config.yaml
n_layer: 13
d_model: 256
n_experts: 12
experts_per_token: 1
d_expert: 352
d_shared_expert: 0
activation: "swiglu"
moe_layers: [2, 3, 4, 5, 6, 7, 8, 9, 10, 11, 12]
router_score: "softmax"
normalize_top_k: false
routed_scale: 5.22
balance_loss: 0.00396
balance_bias: false
init_std_router: 0.0166
lr_router: 0.00146
vocab_size: 8192
norm: "rmsnorm"
norm_eps: 1e-06
tie_embeddings: false
optimizer: "adamw"
lr: 0.0018
beta1: 0.95
beta2: 0.98
batch_tokens: 65536
seq_len: 512
train_tokens: 438900000
steps: 6698
dataset: "wikipedia_en"
Below are experts of layer 6 (counted from 0) of a mixture-of-experts language model. Rows are named router (the router's row for the expert), gate (a neuron's input weights, with its number), up (a neuron's input weights, with its number), down (a neuron's output weights, with its number) and show model dimensions 0-255. Each number is 500 + 40 x the weight over its row's rms, rounded and kept within 0 to 999. Numbers have three digits each.
Before each expert's rows: "comes after" lists some tokens at least twice as common just before its tokens as in all text; "comes before" lists some tokens at least twice as common just after its tokens as in all text. This comes from a sample of Wikipedia text that the model never trained on. Tokens count by the router's weight.

# expert 7
comes after: " in", ",", ".", " In", " on", "In"
comes before: " the", " he", " it", " and", " she", "\n\n"
router:549502598507518424545501449431570419535552488480471460540505506523517495509509483511566503446470533498521515431532509426497577481511544467480379492519530470554595533492517491435561508592532570483472512541536546487471509446508506448553543467546538419482440442536470526489454438500453463571540485456498522549534486430466477552489488518518546438436474474566426505533525515471501506452497484505525495474523513492600542561466546456436509510485574469507492506492485500472467511531564468538499608496454524458506440467482506536431493525477507520533464422512478529467567487493528513453513439463532506500530496441516461453516494540466496528500426508572519479471519538517533470479491523511447516523507455599519439434545470494448496565547527452457534465550507522473494500497450466
gate1:496497533451491490549491540510508517503551529483505423460493478512551513461460505470442470531498509540504593511507498522531461426519463458526546527570469475492577532512461428518480449443477455525520500477530488539444566512506488615491497542472447518525478496558495494520471528487478471475520550513547532536513531503539398450390573435525501488520505534451489521504502494558476463537519490462505539544510475475514522412536558571406474503489490469482551492504540532530516518428590548407493377435484519530483461533553474563500526532485452491460515518516487478594485587472482549495544473485491460473461456548605549509542510425461494462502538480514482525423455473482465489403540531496455515548523446471520504459530514475506497448501430449555543467541450531487526459458513496
up1:463560466558488479473484487442457426546597419502512503474464542468475556470608466472543444548504437536468458474474572527509432486526459485488512392492518480464553533519466546503471477498459450448551471476481502453527579558481481553527538431447534573476498502578508501491513477541519505485452495432522526397489469498498514452515500512489507473533515526474517556496481458489469459549513478533475526558523424504453505521535523484523529546527506487487581527496535466486510576520537474500508478490521441564522487514552490492560347500529496515572499495475503475483512480522471570503530500482450585582527543514523528425533507479475474525543492511498480602590475546548471503440490464514544445513545490516484489500494479471508482561573551514469537529503447598504442533488563474
down1:528507550525503541526514470434517554487536486541481497411515495463526547487479511449563425478523502497508495472505480488457494475559577488493572477503393509620550541504516536445455418566513508493455548388433502491512538455499502548521478533454562525474505449490543482493541510558493452482477516484418483431480520404485475478528550539469562534516516461462561534533458430527531471494468535498457501483481473511506543446555482496496473541508515507453478513538552507553530516484487433519527534538439512534449504466588435495434430516507503477465486465430531460553479528536482486433491450490454475488475430497545535467499537523404556416507515540491471549467582492493501518478545466364484520533541522401474531496496479512447473516496497554483494557494480493506556493560503530
gate2:537489585584446436512499591499451503482505524448567479459494474455492428449503469474577573550481442441476554528478528513441544453578532471526485478562516492550488484416532464491543487535428535510506564487541523399523500454549478550538452464440523524560464578426456535471539462544488454500516416497536499478473507508464562411523511481482497472522515490407455508427519434517461472482458429488471510536536456448491504466545624491539511526473495498524473546483496493542495520496465473475537464497558555506535557459562533558495450518543515467504452534529480484538545485490474444527443460526497447542477478490472468457533537499497570537457482512465572518456541539511493498427519504507469514487522515456527452495481495578553475483494577478474469492502482554496514597489468483
up2:480485481449514505478472472484517524554548511538485524528515526539494538515464486548492430552534494502522494520406465494502473504447515498425537499457587411415420507531496564521568541453527459564489476444465543522485475518500550462511530553507410460509547427399507524533457517453528488483476521434478461444483466509486392491454472521502491502510430526489538508477502450510522512462509540436525499488530472591514449514441485528459469424470507427577488484506516419532523475508523485550534539494404484563462539463506421539512479460490528501511512493483517521492464558497492485562474461491549554514590479526542488558504474556443441534525487538494474476441476506487460481530523536436495460526431492522562554517533499495480545492531481524470577421450430504406511457538443418
down2:478479525555537432516515514518528476557516532488502487460462454455442474454511518521469545466413542493463495503515514500447486508507466523488549525434488511450561578501463521421514484493440472515439519503451480611497469557486502514505535490542449445551526542554550519455577540512471582576555531520557461553563472546513505416511450522478494529546465467526533553527559513539566463495501525460446509488447472508503488535488524497504455552486518480518588477456500469528604485474443559609491543440467476505502543437493455471551439464506496522491552514518534569504491545425537489526520475507519523474504487560441518477556597493521469544485519455511540434582504520562529485523524550444465472533416443551465506553542444559486521484442455503470449510487480494505531496499583443
gate3:491525526462449503414454482505502520604441472454519521571539454603493518482539543454477482472513581464490512550443559456477475511548508502545579488477521505482545506587502520485489504529465421558538479485548558430530530470592467551530545527466561523449490463509476509504511542503533516468475480488495512552454484536491503519340516454482513506523478461504470494482561450505486570545538571468472557481462472438513496526534535445534483483533499535519501401497525509523470468546519550572526543450536455513460538461470476471543532519546459569445447483518540535523520499531513570529540507498468562522549540518550548546463541483526449506482435505524512407462572505527487549481493479585556491495514479510484489536455489565409543489487482481572446521504455499501524450545542488
up3:496543541533478508519472419464439472549470530459474470517506503607542513499522506526543493492527492479472496493525566444504455499468454577572462480481515445478555513441480522477505498496518470601507578540433536525508525460465540467530424563558524525480504536531490483499537488446476445506503504490499493599503507508478446519499452497556524504503455511448520478509560538409491559461576530429513543532481534476559520536476560574534491470490580522467440502435465463525457566510558556517516525437601515522466529495448561494500520468536545605541518510437455510500417540497550542549462508473520553485563502399626468487489488497498533541519549537517466506524466539538528461459510447442458518513536513503494491504502513456520518467547532565506451496511474519544435429492465553
down3:479461473518497599487519582545471556472523515511476476492533471559559445492477466552496586499551528464506503512478530462517538522509487534515558423511421453506519467534491536484539549455547476429520491425492536507590469514526446593510450494501461543543462515509545479421530481439479422579498577495528515475446498450469460475509483488534546430624496488542566492470481607508509568519433535501550454507539479493535461521502549472541539470476489493508487509536569521557516574511497584542465530484531462485466500476513516499437551524505511552491486452510498540535489420503559536483508524466432468556405519506542486450505522468494566460492541482470518475439470445444522439522451459509494501499542504503460533560471546399511429498527552523452505522478525563475535463484511503
gate4:483481460571529521497429508539472585513518542501456451519463508466575445514494497551518471489495533493513524571553548465540539611473464551495500529496534432501482491418495509466591585515528501527490529494506573630518514476534551563508443546516497485486523530530428518480464582505486481534472494507426518567555485525486431538456554570458520480507492531492456501530419448500485535559542555459454471467451465504490502462529506531494543475506505400464468469485513465518509465451507521552450454471491545442476529532481528492526490583558464512492463543472470565510482528511480535491513571541443549513569532516511488453495546505511560437466544469581474545485564512484492464500505473444454582450498553463477480476551521504540515432440486427477511597490499467502557473454538485
up4:554500494507479516489541506512515468459537529510624432514487452514478516473432533488462523449511520462494538503440491481449470432549436443560453516459472572415506426507506539521470472484519430524491491535455567469479519469498505536505581550513558481507478448456526600515473472487506553533465556535519486521544461480444531484587515512502539443465537500488600530518519557480513445484526490510405520482627454518529525447494487540523433516463510526529479567469551497487421543421443510515558528530442448452520531475489426502494533543503436538469514433575495501550519503442506510505529498465573495516513445488520472467580498456480565587519527451528458441533487468447491498510527510596514498506479532492519587497487531507449515450500537535570493469542530550495488510505496510
down4:480511472472559507481525505493503592464482502564507444532500536572522503504486543519525478524502520539554464479489465491522504508516446523541523451520522495456537493525521503494472498564451497528542565498491464560468511573453457524491474520487549523465534536539478413429499493523388502489469528407518500487578518552463525491433483461543521521551527539498487599453490517591509543485565505560495485570520493504520440499520517443515439461526488475545505488467458425561444493477467507481495480520605516538583486510480485455565540558471554562593503461526501526512494493533453514517503575445562476504467513485527488476495544522543590496476538405576448536501484522549458403515441495500492454475473519447468524370487536542509527517537496521541542572473563520526425560492514495

# expert 1
comes after: " the", " his", "-", "s", " their", " her"
comes before: "s", ",", ")", "–", "th", " years"
router:493497478547503544457517434510550540430469513480547420444498495562416498499530555500505524460499461473508553555485444493479520478425502515517488487508508548442428453508508501450475592566551549490419451462453496451492521521531525514502531537512572439561573519505533436456484511550559519548496465429542527488533484505505490430483524569459511488484472535480463480501517485507541476469442458510507488460558471464559472461499463481572509451465546501506562507529521487515535509516498534493506529483504495501475589586532588457486562481556525564538519447489532497494507568516555449519511408484497541518526517532614466507605501480528528470582527502508499525506491443437518454542522420515499508523457502480593494473533453461562560382461502514481489552497443471451566503480510475
gate0:547489509414441517478493561526477484532466518452462495513524477505441543491489481487548454480457502508492534522464521450528493496530463510535473568545507497492556532513509481558541469503498465497496520489500568459476416502478501465471529463574452449513505456522491490527517532517498416415467468458473547545534460485532542481463531493448463579480512506584448479501547506500475493453554468446539419484398464529518464511521513509506549480532505533497436541450492504452525526447520455524467483450425575546476551504488538485480473482482535610434467499492447505570555558467493584459486491524493521428464586480464492498547474473532562549538486473575439560535555496567466593579534487503497429521474482441554455487503487528519530533478474535466562568474526555515446544587485396
up0:481444544487477533437534573546485500529456533586500473529553431552418490489471528454439524457543488533517513554559486509535527510466509552508426524511522516473510476504506435460470517463486530538590489548517418412526517518512528495485479511456498495491527544494456509488495503524500463474496509556522572516553538484548474527496607543428476538537466552535532501481536535497426376493541509393549488593494499447522444492532499560488482472531454478528471486550473576435487478528499503607472506565459470569431504553489539435493455550398471552507491504485461532533524562511470507445482448514558514455478516552503492489533461473545475492516464542527499559486466484527517570526523470511528507538480516513515480485454565548529612560545484488531516532511516514496405484464477480
down0:550511482541442503470529534518513527530453551538424483452461490475404481478500445442462493527479480538470500524511531506496523423489515544425469469468460547493485459500545449507516439491466509443573539461464491531552568552512524485430567510535546523521530449552541524475518547550518461510480566509480509481553561572555535513512426450548457574431520459539508452486422476582463491465463512439579477576499530533542518504549528547489476478505486493471449551497510425515539470497484570493515501462441507478476555457519548541562536504525461548501560498445413532561561521460519551483541500493463483559511524440501433511543488399451521534518441488478536417513504437546510461535498508489496512513511467438438439522511512510512497491495551464504557523543432628498469515489490481
gate1:549491504451486484463473599462521477461559530517460531578493493543523440495486521426513478475517516504559512622479500556520448510525528472478533439559518506476506502477514482515541537549469520473503502534469488492517490438568504576458464455505506488556560476504507472537484517510511459396439466491431520451498486422510456513482543473528480527489545562463502538542507409578510478431479544461423474488544564458454534462536424491490498484464462466544563476472562494523516531491483495501465484505570564545468521462589468451483507528473519498479495562492466513483483533516553586466477587629491513511520472525491570580513470477523506458531477444521492413526510565530502421498529512442536484470481512543475423513497526492496521583428509482429456522510446533537468485521511580
up1:486519544487498543544478502480554392474464523433476510454476575493542486515489490576596492532491483465432490492597504550516515527509448472519472543532503516507531489479542527502577557503477512445510432513544467534584494465502495503483539502449538536513545445470555499494479508517523489461413488483451455509548450528455505559528639460508497534484441530417490513529477523525518445530510463417502496454578513494467499483463447470539493509454504538562513563523521516487432556506587458455486479507514509515486509508556490582554504508389559465494464509526517537557498585526428526530520511442549410561443505531511468547471494542562494505544541490567429487529440476477489457435546538494439480537519515535482515506506539504478509486532510567465523557526508535558449497432541528
down1:578505486476500541444490462490534454546425456448548482566493554459490490519481480490518498494489495582501585429481526598486427474490450530560549448501440487515443525486440551517492571472477508511434464497413472534521449490536486519477477495455488530494484522496482482533512477573442440452474525496500454533457485456503480473540581464550533547514542517481457461489526436486465418456524422456530582522523470452470540476547517502441512513499496590492468457449398481530464522498549524445514547586537429475491520521526478610497475503512608554525479525501519487499453475539497511526549536517552478505506555503469520518568476562513519428514527532508473493517451440468560452509493576522477452510510523474460469469509485531531482448521522492449503453539581510576427445444512514
gate2:520491473544532503416540530520440499478491508478442558525487405498533517498436525536625431557455547512433461496467522445503515534468482485545381434521460479562510586404507589502472491487536537484539574547510481431535564488538476538525517572495468496461534466459513486510520522521479481495528475459515515531564474530414438513490462481404499507452469541517459513519424465480496449526592487512473506471478517453453471501502553537521559494507462475535532572551429519521503525496555477524479502446487451498463505448509492498576519478490436512507490526518499446520483494488526554554528481486530478464461558560598500589507479526526476455472496429497532475468476482503557600487525478523483476393511491473556490512459475492496502547532471517505523457523477571542480454438464507
up2:478501503492515506586435518572560543484491444465565499505508521512506488472502530493451481532494490586418467467492574479474520508503529483518462454494475451528535492492554555502487473541505515555452514462472521485553522506529563488468502486450476428528460445511486518402519489498498505508469507400506529464507493569482529400502576498528550516478508517559461500511507517519479420462603501521433535567425500476539467521470496495521449500468458485544520479439505465493530500403533579459482439498521557531542510441581459549545469558494501499489564488477483517523433529503513501532525545457388416538503509465447467536565514500554516495578545493447505546569506536488491398508475496502454476458587534475537538463397539507498507464544495489425526471574520542512438519514476525
down2:476530578519412503497493488505453508537478462482571501527499559472446467577467511532455499461596461527393468487453515506476543512491457421485510619441496536532545500527514543477440444462504499585448459460558490466549498452468517488449520469517514575499454477491484542499526439491523439486526463481455515498484590522464463535486484485530510496432541555470477537489495506405522464468510491529452475524485452501505454506486492539485529535477486498447553449516525557547451500460524426514518493425471446410511511392507482601512486472446494405476483570525465443456506493484545431464548535477444461455418438464565504441494463446524483525473526453530484567528471483473499495525548508525465465502462438509476532488522530493444415526521500484479569483517508546502516482475492553
gate3:508558485536548503545486502451464522548513485508526535511525559513506551526516529533522539399486483466469521536476495520540523548523506456531464479454505507528462523511489526514512429564530573522525434493576498484546534524456479509507472513538554493468499506483451484483576522572504513524521534464519503520464486478519619489510507483452497535557528494567583471494538563481533466475421485504487476480479500472528550548485492528575498484562492522572397501504506565467406439482446502494502527468518506584470500427556550537529505467382409526595442597522443503454436546412464507503490512457506514498469460518497497516531508535445468460537477450541452566442530433540525516522485556601564531463456515503454451454489543448519517512458515492535449455487503525527478556563528474
up3:478542478427415519503534440472507442432571550493515497480446490604459478487416432556450454469483445489491543486510484542460518534442497406543494513602488496563506399417479477480439479565472479505512486505538471540449435493469554488460511488510468508468486462483551469563511530541517518480450534444509504512539519352442452498469459518484519484474439545431489476555494518487443452529510537425457517547514543504452514435552479437517504563445485517562518477460535547509533459463494529481530490513491484464451461462535511515496447556500488511512506517435526451493513504468576481515524485497510449488482509528471380553472552509552490534444468462465476583508472512488471451471563451487435509523517547512567514535458493581476453471456508541515517511521489534484525529500493540
down3:499495486436484499500501535468461442405530505550480478480500469465522461505498547435507458447504520564446548493505422528531453515496424507526488471535592525425488468497528545523431503509465505476473478540504457525501488502457558422519617509485457497472545554492504535468480450482510529496524535499493468442566507491532521481546583456479508475466470545510472542484426534512514403489472527495524484481536484472463548430495510372503507597491559455443475476479564503449505467497489481419444495495517468480465591569464463457472474507507505550461486477540612603455529418541532588535506509466526475447505502446471454540485544466565504474567495531489453567558467501438507523512546472448478509516475446508487511444483474505464443425521519487466508499538428449497524525514487504

# expert 5
comes after: ",", ".", "–", "  ", " 6", ":"
comes before: " |", "%", "3", "0", "2", "6"
router:603480463503468505646507517542621522514514504514514516490451432503481500500531505482459471510516488481523469438523512498486514486525496468473561498504437553491487512546526461456512478418470537585541495462531563472475563502518582513531531484463454508483498493444505562498447481483448446527580559556500501511487454493503369433481508475531570465524469453566424462492503500475462532511529534491533505497458520510469464536492491574504517501493529526435532498448503467527546421564499516472484497511475492570533392522487419506569542502522466478454482519521473526503481489466483485480565496532549508462536457480444540501527464402478508517582498512487489451489474421565484512560551505432491461465537448447500543463521454523491478455479527579459497472549518452437580445482501448
gate1:472522478469519526502513477496458504504521531507577544480477516560517523504528462487449484486483527523443432563536431524515526571438495578507470510453537478554518502476457568602547466530465481494567512505482487514524469543535481524531490480481574490461540502539554440485485529521474441400403502531530558502495474534516519499492446499525509464493482528477530517456483586500544488538549520400485492461524417554461503422425487461526515425569546403501500492496418519530493456509532465479475475542516518464444566493541510503558524498445516494597519500569488442578529449552494438450445482488483640555503581508533531456540471533475526491507540486583454462526517532458455584513525507535519512499539476520494420508473500499552474485503500462481506487519407482498499447501523485
up1:474486504550491516477463479514441509534503470456561476492518513471499477542463479501496509543501400538515553475481504512563401526471487488469449492595443472544502452525539502542498558490486482501513418606459546535523497543591565482482503490489566461485507479494542458540483494470554486487482496479507463461472552471464583543525454438494535520540510489477518470469502530580435413538374543487494531544506513565456559417457468471524486513518532558489450515545548560466501467466576487508509507513529513537462554449546552492572456474472576502527550510467593466517532473511536421476523519493527368486464552490536515466470519532561530532458490492477434471496462466522569543517439516561493485512462483571539524475542508496452539512502504489543444588519514513526555551481487462
down1:525520494506435517561474509458483472457556480510497491516509489558542463506535575500486489520475508583504422499498526524583576527546455453542529431484477521594511550497536517527579520480462486533511552510546494557424487559438527503538509520446525547566424475539503533472450476463503564564531465480532473511550580605534538522471420477495474482535561535428503472516496538500517592432464484499499575465498494535500534434459439455515488468516567439491553497480508566502534526508454495589588435533506492465519493530421541572478476546523496518484587532481464514502469504518554431540515478478422482533513486473496506494483461518449449466508492476444476455489534470510510407504445441485449464489540420532571531471529468492501482434473540497519527426539501499549511497472512508
gate2:504435577527477480457483535507507440515521477517494471524487543533504486423471456602492529535536524488491559467508538548491465459453509531465460423440520581489461572435548474461468506470525541478475539571537488495470509488483522471505505474582445541536470464534437513505522491524514398476500459444414501472534575518555522489514486449471518484524429519473508448459454504487458463568558514508491510523517589547529452474566484472549494483520455505462491509479562508532455454458528500558491496470560531555451532415557462480514506486531456515414465468485536426449461546541508494521448520570529476464493448570478464492480533526509490562499524473554482435472435479526476491454506466522502474537454438508494475457513498545352496503526552493589455539511510553512518460531466602
up2:453465514508556511434494515545455505512601426465530533437500501508469465513447468542521508510531498497529459502554490505519524519513533532479524534527433531511522525619522515505403531479518472518457414541480504544501549547459492518431436507458491590476499600524573502522513495448507390507510581510429558513489494538528461436510516511523511513488464511510486452415469450535524471502596409471470520445572572515456533569521505531541492492465450544534557509500480471487578522494479466465504486529546530522538472560572523412477489518492479497583542530494486472494477495413489546466499490461493500478443457543487475492485482453456544482464466560461517476402508472505548411559522495528465469529503435534452542535455482501497416542531549437511475514491483483496456512486496449
down2:542491474492476526552517486501468422544434431465451510539445443495463544485546430551473475528446538555515489490517471574482444561467470495534531545479514537539569536468481490446474531451568576567526485479453519521499532527569495487494550501539509607585568502485523444487479521466487442541551451494491509515464516529507495486397536512524523453494453595531535480475462453505525471465550494470535500449540476457531503478476533465494574502447471504538494535517506571551476512566506501512568599442526539476524569448520491493568515580485522461452516504517585525508519474519557516535509404495553437499499558618467530505522516493470451522473507513464455499467527517526495492490496558537455426509490481457540557517509435473496430577416534562491519459536475487488473508502455497
gate3:504479469440501479534490473462503480488494481526575485433554546520522474570581476494527460514493480458498590544530563537502541470522553527473520550473508448498471556599434445560519508516501547514421564512506527500534447464446472424502541475499452484497465521470536465464453602435465578469437426521526491538491568497470548560467457501512373514505525505537533480520421525499537493538521540511487462536452488519493520488513445453467483503410549486490506561530475493468503607455458527486497449481520481536484485493552531463479524442528519534557499504499549499481553507492504509552554521457512449475486541581456541545432558587483563501541547503526523463499552469501492473561501492518589510493523474441510393532457480504517444480462531442478519466510499483517425522574531489
up3:509488508461488543445431536459507597515460493488445501525501546472429530565492505491516463483477562498452591517493542479415455507459563549511466446498428518512506512472530528461459542477472455441568494515510513508463511466569541500507504494582525487495512497498449496554457493492488467500506445481470477525531504465531501461516503549499545472366535464586522475510529522532503488454569513553505497545504530550508523530526461435504503451589474553535530471498572502497423516511550498511527503513524498500497519524526504527476455507529633482492495554460484562496497493521478462404480541537523508496472459524519493521618579475487605450474469534555494545536466520536414446450469462502480488486484476545525482517554511498420562498442542529458533555496566459408518533544599503
down3:489489519499467422489496494461499452456473524447470537559504436510542443557511523500535491538482544420497430470470451437471448441473514471461498547458555570435444511551388441469611468447446529498466518615504459509444446520489542522517509524576564500541454467498471514519433502537443547522469495475450458562505492537488503461552517513446511428458543493503521421484521529464478591483445480579492524550526527444533550536526533442530423487538494495526504471509457491518488521527561555517471424443553461553532495473491533467441502498482543440475503511484472535516481508533540468457524401466503526477525466492475587534590530442504509493516465406467526520518537486511472475515487507489464498454441626460508500518479476500477476471547489491523490475476481505503452467479474532
gate4:521450546479530536447475617527449452515468444504466556493498500426539432510533479451555515499448521498511499530489588465511533535511503532522489377381540511490478475504543467519504480481499457519546553451629530518483500464471463453520518501518467550421498494448513486524496600565551453506518391533488534483484485540408482449521513455506427565492497586498576485493460503496480422505500472525507473496499461412464532481497452500504502466454430497501493463462469556502527547544518471514461462473468468472521492514508563550462464506482547496492472452396508443488541459457489590496472455472443481462548467575480524504509470472499448517446535524524501460471524532451499530493543500496501547502481572489516454562580547504564486556480471533502476439488549524501530501550491503
up4:484545462511454433531525461499470521475532536462433497516498469498478525491518536539469471501455515512454544434570434463485473518449493553516538461557547430534484482423528507517513425479469424522446515510551520450572489525442499505480527476434458480556574509546445465429494451556531547506484521467531480576450479461530431506442413433589453482559571573585494475550438436458536528513517502517517468544475494463468504536418548543468559468560400498525501488463531501489571447520527553531503556504554551503502486479549525493523502539445478437468545533531483487495534475543471552566527491557484461582517501395510469514494510501519501449484464476537470539519495448488463467478532542505478539512529501491510539557537565564480527559543471563470463472513563496546475522478528466
down4:524470530542559521525544485466486520501491473475498581479528450439489540562488499607563558549465526471564491509459490494540524516553534500466401482433576504459524528598508480540535415517495487513532473404500484474487524537455410538493448460539497486514466492564468541570501517501528438468446555593534512543506506512542488487462428495465534484524548532501503453525492457476466484514500520455535455472489478441495434529455512483438433494470518561524517498542473526570434547517506484452539476570518515494479486530482533578510567592464471480517545489467538435508494540488529551484466473506491460596485589510478473521507580510463486510487525445479463511473542532519450532497487471473475547463434511573422481477364522560470498494511501503506495461506538510486535577463487556

# expert 10
comes after: "=", " |", "|", "-", "\n\n", ";"
comes before: "=", "|", " =", ":", " Team", " Title"
router:486457523441454606502502510488417498472436429515503439508500483542498516508516472506510411477474483511502529430569540555467451519470490494486550440448515565471509583442500503492474528468473482556527480482458522413501519490539473457496441498493462510470487504537492488562561538486494556530512493440499545466447536550546539463463445500542469495569528568519467568488503518512550480432441528506501500492503453510476432560469556536494511457610417539515421489455514487528492457542506477539548425603519521447435554446503447504482529498505474442461516485594486488483452487584521464463513565486514449540536503508521510458459465590500491481514515510557535507540526520553460477460536427507525500446538444452453430521468514492443439523511550468528493529467539493465463445494518591
gate0:502473506539458494496530485482474442511551509522584448591510443520473499520409466507575475472483467482490529485468512504530533473494538483478465451531561474563512412505501423464479526494457547482379477500540547429457454438438465492499466571463493490497436482487472447484511557469492460507604464528502455544506498399489515503593442533481527506431536463497553494575497570495578460524465509549513571518468462458576456528535544507520513477479519504525549536536495523415504499548527499512533511477470539469536492558510564511522473518502527508497467494509414535489544548503525533476517481446505490513493545578531499514472468480408542535473481445490560392501496538469467491591578538505477454521546470553533524524402472538482524450488549561474514470512490560486502491554467504
up0:502546526486494498530500445527495513520481602527479502542537472569508490486546418445445445563547549461399509470513469447519485514509506514496480498459501510506436528531442533511593478479556482485469498479483499453492441467523480463443396436483492545428446490482508518476491457540519498464492518467482579465502534487478439572480496489490443527423492464492527493456548510498526474515506520549508469472398506547488487495513430495525517486451495464470480472542547610541453533502579488535464549493426538515446445507490535501539435478514494547481525559441493430527474551462479468492408594449493473540568571507570536497501482570457538588517518460510481499463456491446475513554482608553508485429517463498549462525537519497537569504418514550480523550509523479525533463492512542
down0:484498471575486504530530542515479455433525476481489504474428523420485481423502487467480531487519485374547436526529481487484439479418542476471502493515467457470446505536558555503547423445501425531528496503524475504484474523465513478532484543536401525405500482558515514517511456519480497502455406499489571486531467558432500471546514526460575556498563478433445554490551494474527460471472461509543481398521484520499548477487522451497519472479514521594488475470570465431524517468475498549467507470537481511480502439483461506592490521554487468526511442476495432582544469529535467439568531481516598479482502533541488478467555480487508509507422529534503548494544542526520545521477517499502528437468445497529492572492439478449541541562404487443458485459512494556466501429476510
gate1:417459533500498476461465577540552490520511488560474491476485523492508503483519510488523576517416510558528512522474490498472566564576492516620482487513458495495501515484479536464506503502510477543540473471437508563608569503505444529444502530455484493559439499540432483498462488470496508505474502498476489525456547483503512511459539498512469489532541570527460437595479439462486444574478446477483529413485494492544510489510489484415526521510446505533539442524468519478502430514490514578464497524430493397481455507539523506463514494452557511530553463537495507526525518482487485521441531413551485521489568492594456541522409501514394429587451486473498564471524467479447496490542426569512511543488520545513507535533552463490531487478543521515435473576468501500566567518440549
up1:542523443459536505560523500511412476536588496543538533485419613500503563522598545493454528583594515458494468414513502473475477483502493443468488477481553553510585488517477532511542481501489507439501535507487471465456438444481461477603487513501494542464598498513539478488498526440502463480537485464571512575506467538511542500484518474480437498508482476497458537499486507499550550574518525500555446441503489522467478510506412506469527518466554493478451539475547452542539539470545584510517544473490478556433560578518464547531401587429498504496478500477484452499512518507475521472427483475444553462427478464473507467458432499542545535569560492565520504511492490456480497465486506459475557502515493505495531552487438561471443508458482462518471458512535450523527518482507578
down1:473518463485490482512482448531511511557498499470502426488460484497526500516501518526504521468435526520512529441548531517472541444490485461474490448562519509506462459507447435458515561540478500528568465511468501506620548500537507577522499522469566521522560479546471544543510549523432556587436432584548477553500472532510571517477543503572498499512487515453456534467502526462514494464478464465479477504524471485500551519486504498524513471460499448550514444452541547421423493479475545454620453513463447449505500453490546449523470493493499585471470516481422478572540543575499576479491417528452492477462521541459536499462449531492444423526459472516483623470478477520456541476549559487504531513471461490527495482509497440448498491458494435570561475498538441510404585462489532
gate2:478467508447458481500507519498446562466461632460521500517481543539546493509510614468518500460439459413456478548435478502480504494550514574542533554513553515588509498430486555506468558544492478509503491469525462517510548503486443478489509439501496470464490576518451488465545522451511536534521451519439496512487528484461577584514454483522496543472572447505496537495520467514488499537491545564476543430544490557477539545483534491543519549514496512501549488480504572484485478538501509469484472442598480487563436523520567466510490439517439495467526500484442509482546426501459478582537530575508554574564503484517548471526536483448418477550457551536438481492478505549484518565493502534434492476501497429515551530416548520477475466487518465483421437467525569574456537484536514
up2:492543547500477472498545578511429464511483434418476540467490454503580551489420449514470544465553597487481535531547495512535478460385514474492496460531549527508486527524485462519557450445547613507458501563499504506528498482481497492520446519540509506508430436462466518543529542536493437511440503527523530514523518539459515504470552490460493483472463496466515496530563541515512495511518472459533501548540454460562531451491473490587520386421522410523515521464484515545509514447541494576566553553469518487439560504493437483469406491462569529529503549535528545516482461574490537524469504442484574487534489473455497528443558523534546548479513492444493465505558462463522466476521505476468453584473516553521566500542458518580544529503528480499523525458407504497489544532443492
down2:469490428511488507513515480546477512561458468556538580509506489448499490468484454520513538467471554563487548487518447562589472465523515504539498477617486495490480440502553509490492416496518490453487521578502531488525497507536477508464483568520497413512472466538491526517449532477509482494469473474485536493512533567506471428498496526491542542434459530536567537566442520473510411538505460411432501498505447487541545532546424481508480500473523482529586518483476576583494516543500492519461494507502552479607545400446453529436478561622531521533509520505559503451568491501468527535507536461429519516429477489530432488468548465506494504525572492416476488498529513522473588461431503540502479513532497532574539555545570530483503554490513484490538470501550490460538526481549552
gate3:449437457588409440470536578490441541513460554435593507583559539497480422496503478621502460475454563449451516491566634578474532548479525490410528451507517521531486476534473473534457534516449405470497488514550492531466543528469475460537453470513531468421458483526509565495465465490450522509456522507442554460530529496510531528567514511523491479486503496518477543447475507498512509481466471497484485514476483485551486488547476545550478496503543521397522486458443515553521554515487458461481478567466470397467512548532532529448505578516604537519512491470529478478515574486514555461508499478524491509496469532488456559499542437477443479474518491477519484553529440600504506478524503542507468464470441476430547497531455504478508487497549510569483516495490522505542506498502518
up3:479526594479487492516431465472479488395534527570462446506485506481488507528521440462529497470404473610416489487469438529452548428448548470510425529465564483424487443457491503493551528395509542548518468448469578518467523480523532465503533496507533520547504405517521529431505550459520478516533437447470504504476482555494541492506485511517531506475431505510500507462481513507490554567486571464425507537551509509506489485468470560465457528449422513547473548498524554491520478479460530560498498471489573541466489498469507499425539524439521520528467480538524478501475433528456509451562457541523549508512529594549549444485473477545536550525523512531464505509520527499451412512533536442534510502522501529461437526404533502433462563528537475487477433446549512526441500515497552
down3:558489531512475530504457514433540450491498487443535493511516428470552436547535527491469458535487525445480488527459574533512417423480518470549519558472491441469476502508438501582450419488457507533503465420476522576551536496457510530532503453502410456530495522495512524568457468540464507526610491500519529499469500511422476474464543534519486474499381490538532509441392484563507480481535565586514574545485444533470520507469422464483468517514484491437421481462426542506528535517494450474495507493459444499495491520526467522538511491546532517448493501552560522454487566522518463434445538470520484494463530517476489455524491494519463477550469426518439580555477543513484483499442515498470545476456525510529423552477519463518494490549487505525496408550501516454411458447520441